Experts of a small language model: 2 picks a token.
Below are experts of layer 5 (counted from 0) of a mixture-of-experts language model. Rows are named router (the router's row for the expert) and show model dimensions 0-255. Each number is 128 + 24 x the weight over its row's rms, rounded and kept within 0 to 255. Numbers have three digits each.
After each expert's rows: "raises" lists some tokens whose logits its average output raises strongly, later layers aside. This comes from a sample of Wikipedia text that the model never trained on.

# expert 52
router:177132087130164084133099127154131152148087117178140133159128121078090115120122084172167085100153111094160086113105146106099153125107144076120103115116144136092187125130112125135121121174141146097104123112142172125158114123135103118122142163155137120103149116109142149129129169121108118112140165132143134135107124116132142119100147090148136135148133151197111154109087090112144106117151139089158149116165093099120140102145145129137169118150117129120120127134088137097161124121140121107109111130112145147092129077139150115131104127143130134157125149098079110127113157130098121137131112130146140146149116097102098189170155151120132116110169099151146163117153125124147127146150157114159123099131119176112134178126179123153096151118118155144090097111117137137170113114161088
raises: ".", ",", "'s", " and", " (", ".\n\n"

# expert 4
router:126126133153115128144126177146141097138123113080143129141159087149121133119137131097143132108103114120148155123135131084139079143088121119138151119110138145137121121161106100113152100133126124164112116168118151094131134111094120107132098161137136123098123149073138097143117131129157127163121121155076121104127148147133161097169136151098129121156111127087145147117166114163142102151121108110131106134160124112128061114129129134152152106091139133084107156116120122133140088130181161109120114157134124140160100135134152154146116146082145146110116151119141153108155145152127166128119152161158127118085149158102124114118112107135100111165072118097065090106089150138154159161171162111161097139166140156149099092185127152161079141132111138148185152134102147146105127119098169
raises: "ans", "ates", "-born", "ons"

# expert 36
router:110107161108103108127149160127109099101166159094125156142141107142158158125152135130122140142124116163110122156150157128146101131099150132154153152120170142147132117095105133123110151136080171098143132152152142100117169190185107116138107147133090107157117127100140097115138119115122137165128136129126106134170148156147151100175093069118114138148158100120153064126116145151119144090114135102157124126115123101132118124121158144135089121132151100084155112121113131140100151169103148121098096127098148157068132096137124092141115081114133119123177133127132146115128110151168145115113126157089153117133111145151142124128146159137154097131135123137084155181099088076148120113159062150140138145102162102097120114118116152112112078100134136153119147088157115114153137113135153
raises: " ", " –", "\n", " -", " with", " +"

# expert 56
router:109117138147127124139129189137142102134129121065151117142167088143134130138139122117136128116109108117152165133134140081148072143077115114135147129110143127138120119162101104121149108119127135155106108165125151100115124106078110091133106162133135134106124147085137101119117138136152129152139127136077117097129140143123163090166129149095134142150107123088147156114174119163156089152122109107136103132152128103131074119134129127146154109087143145079108139112116133132123090124169171111098122152110125141145104130126151144130118149089131138119113142127126147116154140154134153156111165154153119118092157150113127113101095107135110096180065126106081091127081150117150158165162162115174115133173149151159103091192128141154087149138120155138168149128090147131107138122105174
raises: "oes", "ous", "ort", "ature", "ises", "aughter"

# expert 61
router:179123140153142128111129134134118101175130126148100110149136128140100094156146142133082166109102117147128148120122096117075161099174143115112140126138107114135113153132138113122145176134148168145107111091123108139106115084099120167133120129118162086176124157181118137181101074140138086135089150154150147130127090097121145139137168144132139123115167120104146120099132125107119148091131151099128113111116166208117124110141124125145130109125118098147149102169175141154130156120120126136128100135145153097125137103141102137068117117131117126114103111107123139132135137101176119125087127126149130139116122090109133114154084112108143146120122142109187196113123090144106147125107120127131194131134131131136119169099144123144147115079127112118089121165129152126136169093077151
raises: " from", " to", " by", " between", " in", " with"

# expert 28
router:128117129150119118148138174135146106110113107071158121129155105147135143134136127089142130116102110123150168138132132079140081152083109117145150131123147143140117123173120103124166095119120123162119106165133148099122128094096122106119092165156130118093120154089129092119125136133143134166131126149070110089137146138124165090175125146098145141150119129085143162116154126157148104142125112117128105129159126111138082121139118146154156117081149135086106159112119126134142084123170172112106127147138116129144090136127151137142110152082135152118130160125113150114143141151114143147117174152150134112087150143116126130114102109143104113167067130113072090117088161127154162144169175119161096141162155156153098102179139143165093145151110156149173145132100146139100115110103163
raises: "'", "'s", "."

# expert 50
router:157117157093146152166138132141153169107092136104149122123158132154167131129124140127105143114150124122035099173080090133139168141138120124144108126140084121108106134109158192125158122128148157117125144067121150127109158130151103126115133111176105151103142133141142172129114114163147124143142157167102167133137148135141137143150159141182117085106122139130089106121130117156121151136095101127128144120075106142118123123125118131140103157113145131102124121108098106136168127163133130112152157107151104141118170134108097167151166112149074094146129093111129132120131134132127097129173121119114096121146141151142152127130097098091116091163133122141133149181156137154143141101094110145127166129126077103150136102134138109099180100128140098092063123103152137123129147095126136
raises: " the", " their", " his", " a", " him", " them"

# expert 47
router:150089076129167103123135136111116118173124106109157127117075159116149081149159131142140131119110124093192115136178149129106134142129128163114134116154121150110149088168149122159156108118154175129145104076113158127146125109110126156121114132170146100149152119131053130159138143115148116114081132142118155107109104117147125115131070126136122089119152159160120150092139128122148125130128109087145121136122122154134119080133133119117123135145149134123119146101137162163103177132130117121102147132149114066130134097127103073155156105131120142112164118105112125183111151096084143067161131115107118183136158092106141143122116148127141150138147178145100113103126154120115136142118117143129152135141110155096126148135110120077186155112139114091120093156121133171137113120128112
raises: " ", " India", " the"

# expert 41
router:105092119099156103132180147098115146120151122168119128115108111111118142071104156140097178207101182106139103133139153168147127082117108141144118157110145162131119111096129108104156074124160092121138154139147138094107133117130112162140137080131102134110083124121118133163141104121153091127137151177188156135109087134142138166119136114116133113103140096138167082132121128074153126133095135142110146094125119120127139136137092120100133136142150120179117112108102142117108130118101088130129139107095086115127107173150168107123139114144139115105143080155150148110136108150107121142119154106145066156165151125136109103137107147159138147143140123113089111133142142092122111151122102159147126146111092141113109150142119163103168125170094127097119098093149132111133158117144118
raises: "ore", "amb", "urs", "ov", "am", "ung"

# expert 32
router:111117139133132132140135180137151103145108114073149121130153097150131136142123122107136126103094124118150165115147123081143098141084129123133135119120153143152115136164090100119163112121116124158113108164116161105120130099087116099131095171140133117103130158083132081116113141116160131159128117147067101086139138136128155097179123139087135134146107134085150152127160111167146123152125109107134106123161125103134064121131131150149149122091139132081095162113121128136138099117181163108121128144132118139146107129123148152136128149081134141127131166134124163102141147148125150144111156169146115108097145149113127123108115109137111118165075124112081081117089164132159168151173170110160098134169151149141082097191135139162093140138117142141178150136101136125099131118104154
raises: "ic", "ond", "isc", "ous", "our", "aming"

# expert 24
router:146121139111142137087108135117160109121172152092152143151128116145132149099130181101150142150111115101136144103096149110080086133094141128153116106140140119124137119128133160121141165119152112145149147124163143139157158113132175134154179126158132090141178129135154134107143108111136105081083134141132117131147117147170142120154102167159086108142120101184150134141077105104134111127074093130133148148110123150077127114125091142150105155144137110124088123108118152126069102119108104176119165086118155140154082108126130116138132157126097086141152132129117150126074092105103157109106139149179137153157105109096160100148162097157112120148106103133092127153139107114137117133131132140126095151160146134157115167138139112126117105099132103165163166119103111134130103111073121
raises: " ", " respectively", "00", "20", "50", "40"

# expert 10
router:078113141180146134108100151111139091153139113106157153152096130159135143117155144112109128103122109154169154104100135118120086155115130112113188122115094158112154134085138139174119114109137088121139100134129160097155107126167141127127098151098149121121115114104150118143121151143109167122101107123102111176151151165138101143156113123129126127125157154089142144148129116117110110160156104146174128138154152131112091078149131083136145130107121169102113102140119185130098130102144132105140104119170157142136114146163138147137131152104151095153090167140146157120153088166133109075105139176100095106115071158120130149097106154162101117099128070135108070161126168165108128142137124122119143141095152122116097120138117099118113141125129118155150143151095171121152109135120123
raises: " ", ".", ",", ".\n\n", " of", " ("

# expert 26
router:141135076154116139084113114102152132186105101151115137143128178127056134127143149136099159123120111121107104154124123101112134143088116185104165103127113097120108117163151131117132134177121137087110104126143128132087160122147136159143158123088144103113099115132167182187109097139112144123162154089120130119161077135132141100141115099117116113152162078124112131101149139116104164138149155152108121124093120119135135169102120113132124129142100142132129134132105055166124123126100113155154162119166115099146138142179164121163140131159127121124150088137113152136129112118118119139128124116105124098134136148147118127115124107098122139109162162142191147122131113099146128132157097154129130132096125124124154145109101096104138129112207099186108108122133120102136096086113147
raises: " a", " re", " the"

# expert 0
router:111125135155112124144130176141155093142114128083160124138151111140134151136131128107137133100102113123149164125142138102143074143084120110146150117122157133129129122170098102125153111117120125160111113165121154096123129099088119110134098163138141121104116152081127080137118129131153131154128135147064101083138149145121160098161139138094139148154114139089147151114166116164151106148132122117134101125164125116138073121130123156166165129087140144101102148105117124136138099133176171107109110130138113153144107126139153160142116138079145143118129140134136173112151139150123155126112155164135119116098153148105130127104123120136116114169070115103078091114083146133158159150169173112171094141168157154144106081190130151160085151135124133152180139127084150138104117111112152
raises: "hem", "istics", "ves"

# expert 42
router:155128121140127122155137075109075136112140172130104151135109149089108117112170113106115092114164164155128090097144170175143132128138125120137130101115134116095100138096104113157163119131140139114121145135111160173140100133159119132098132141112140135121121148137141138122093157144075117118129119149170097139118109109072132105091162137166164126130136109138169136142077100115134084136106126170106132093169098134175125124080111136096099179140161141148112136138135087095118102125092114090103118139155134100098119102130190117104128106136137079124143111164112086142155111148080109139130132120108150149145127110137136155130105158129097132104156124130184110129147171130154102137083119162121142112172106129115141166104108156148152164098148149144106117110122125143151168121150118
raises: ",", ".", " is", " and", " [", "'s"

# expert 6
router:122122126143121126148133178136144107128116110083153124142150105142115136136133131101145131104108117110149161114143139075135068138085111117138160111102148144131122124164111109122148114116115121162118100167126163097125125099089099098129090158138139122098133143074149088107111124111149126150137129148075125098143140153127166098173125133091119137150110133093151162114160120164147101149114108111127111128165127106141073135139126134145166125085142139091104160124113138128142099128183159112108112125120123152158107139125158147148110148087142144130131141117139173095154155154114158134096166153146123122079153148107118119123115112134109110168058124108080089115093148123152151147163162098160105129164150156151096095183134146161106157152122133151178134128092158137102119111116162
raises: "active", "ties", "ts"

# expert 55
router:146141097118154129106159132137122124125130150096107108128147164162143148135122147126131124199108142120127137111101100161131149165142116122156145154138086122148121111108128145093124161147101130131133147116115124103144114115120151149128127125098123055114152120126153100133111113156149161083121103129148124117082133101178129137137095120105123127113111112149110095179084129128123105129140156117064111102144144162119119130154107147084121163126124128098098100166101104125133103102123136146138120169098109160130127174084129139100089113128096153114122146172147154132126119131179086156117147155096127154108104175131092106169105113183137124163108103134161132146134102125127177113169151136131078163140161075136094082101119086119116097151120136116107129150123142163150168130135097
raises: "ic", ",", "ne", "ac", "o", "ec"

# expert 27
router:116132139153127120137135189139143107136127131065157129127166095148138137126118129114138125109119117129151156124116125088132082150073107115143143116102146156149118120157116096125155114124114137149112115157117149094107125087086108103134109167133139131101117149074126083129103129111142141154141129153074116092125123139135159094177124141101132137148110129080154164114167119163157096154113104108133108121164117111134062127138116147158153127090139142091101145120110130137142119122184169107118106137118127158147117121134156144142102149083129138121137159132135153120141134154120146132117178161148120119097145150095119126114108103131109110158071123105082093120078148127156163151172168102167095139163157156156098089180126149148091149140104135148168147128099144142112115116104157
raises: " &", " |", " was"

# expert 14
router:153136138133101093133168107142139114092116138158147126108154112058149105098110101171098171150147136137151146123131140142073120107143182122152123115119080131090136152136121127185088152132140121095136158133150094141155181135154126145129157076092115123114124082140114141114160131119141142119116082126136147133173143134138133172138122132119133105133120170102082132154111131124092144084131119102142167177123123108128180144142145123130110120136112124153134143198108147096131130166128144144127143153072144131125117136107119085085098134136114131147135073112135125137102137105143104144129136130143163126143097118168097113132149127073096114105125127157149179083145108115144099131106141112139139159122149087122142114139128140147101080098100159139134121106122092094110107156092146
raises: ".", ".\n", ".\n\n", ";", " |", " of"

# expert 35
router:121128128155118122150137185136145084145117112081153115135158098137130121123121122111139120105100117133150172112128142076150080148084106129133145115102152164144099125172107104121150120117121124147104114165122149093133129113095113110133102155157138132096118148073151093119114135124157127160127134145061105103144141147121157094171127153092121140155116113076141164123158120149145102156122111116136108116158136104122065133131125149156162111084154142085097149121119128129142090131171169112113117133128117155138091140125150156142112145089152138116120136127124161112149153140116151149113155159129126122099128142106127125115121112139110116161065130118070094114097145122155149150170168102169092134164157141148088099185135136161096142147116141147177145132088152141097114110105146
raises: "ons", "urs", "ful", "ils", "hood", "em"

# expert 12
router:132112105155136154129105121120149184108117139118121138151102138105129131116106134113134097108102186149120136141135153126134128116128106099104117118129145128112131163133166100187146099104140138127116094062129079139156130163135132102123132078157178161110129156154117145131120096099098101115171104143177133134086112105125110130084161159097134097138112136147128093093137119123139158131121097087109113130135144147156126095138082105167142144147183124124167121154132099113112128123135124137150134130146082129117099099153189124143130106120172163143139111138144133140124134162102146099081081103138137156123133093138178081091111137134100134102132138086131161104128106137178122156134132134130165111128100122136166186097133159111125116133146152116148161104126075092111126112157114
raises: "ar", "all", "'", ".", "em", "es"

# expert 37
router:113089141134140139163119149123104156135118141114139146129140092145134164123126096127134102049104113150137139132129092163159103131118176155078100154139109137152095121168120127124112140109141166138125165178119140121131113098115142121111118150128124149134135198085155098089165165160127142145124087117105097094104144091073130139108153154174125153127171104095113169129132106172131114158104165145100131144149112104116116176146166166110146157101136175106107125121148139097130080129145138114132120129135141101151134107082113092111133136109123148141127143120134104146168071101109118155139101121091115129088163146105105103106146083114093124104126150143126136163136073129101135114151145133110124140117125147139115105104143158154152181128125093136123147120137154133115133168125141
raises: "'s", ",", " of", " and"

# expert 51
router:123137129180144102104139105141142142123164101099128104111155153168084138103160151110135151082083132156145173092103120115103114155119134098151138145131133151077123113129124138149157140131137116117113113144110137102132147142102156125138114085118132143088077124092133098133139136132131122174102117158128129104151190121081111138130092137115092122111136164142130154091109108115183165181105106125123131087134109145120093163143145085118174104144142154143086165083089129153124098136148111130176123163114138110127120130103072101140152101128113131096181125147118170159168138115122158113127160132123099119120168154148093132116090143120132117154092119120118110117123101187116106134128139155158131119133125086123173106131092141148125092122149147133096124141101107132102164146128133
raises: " ", " the", "c", " a"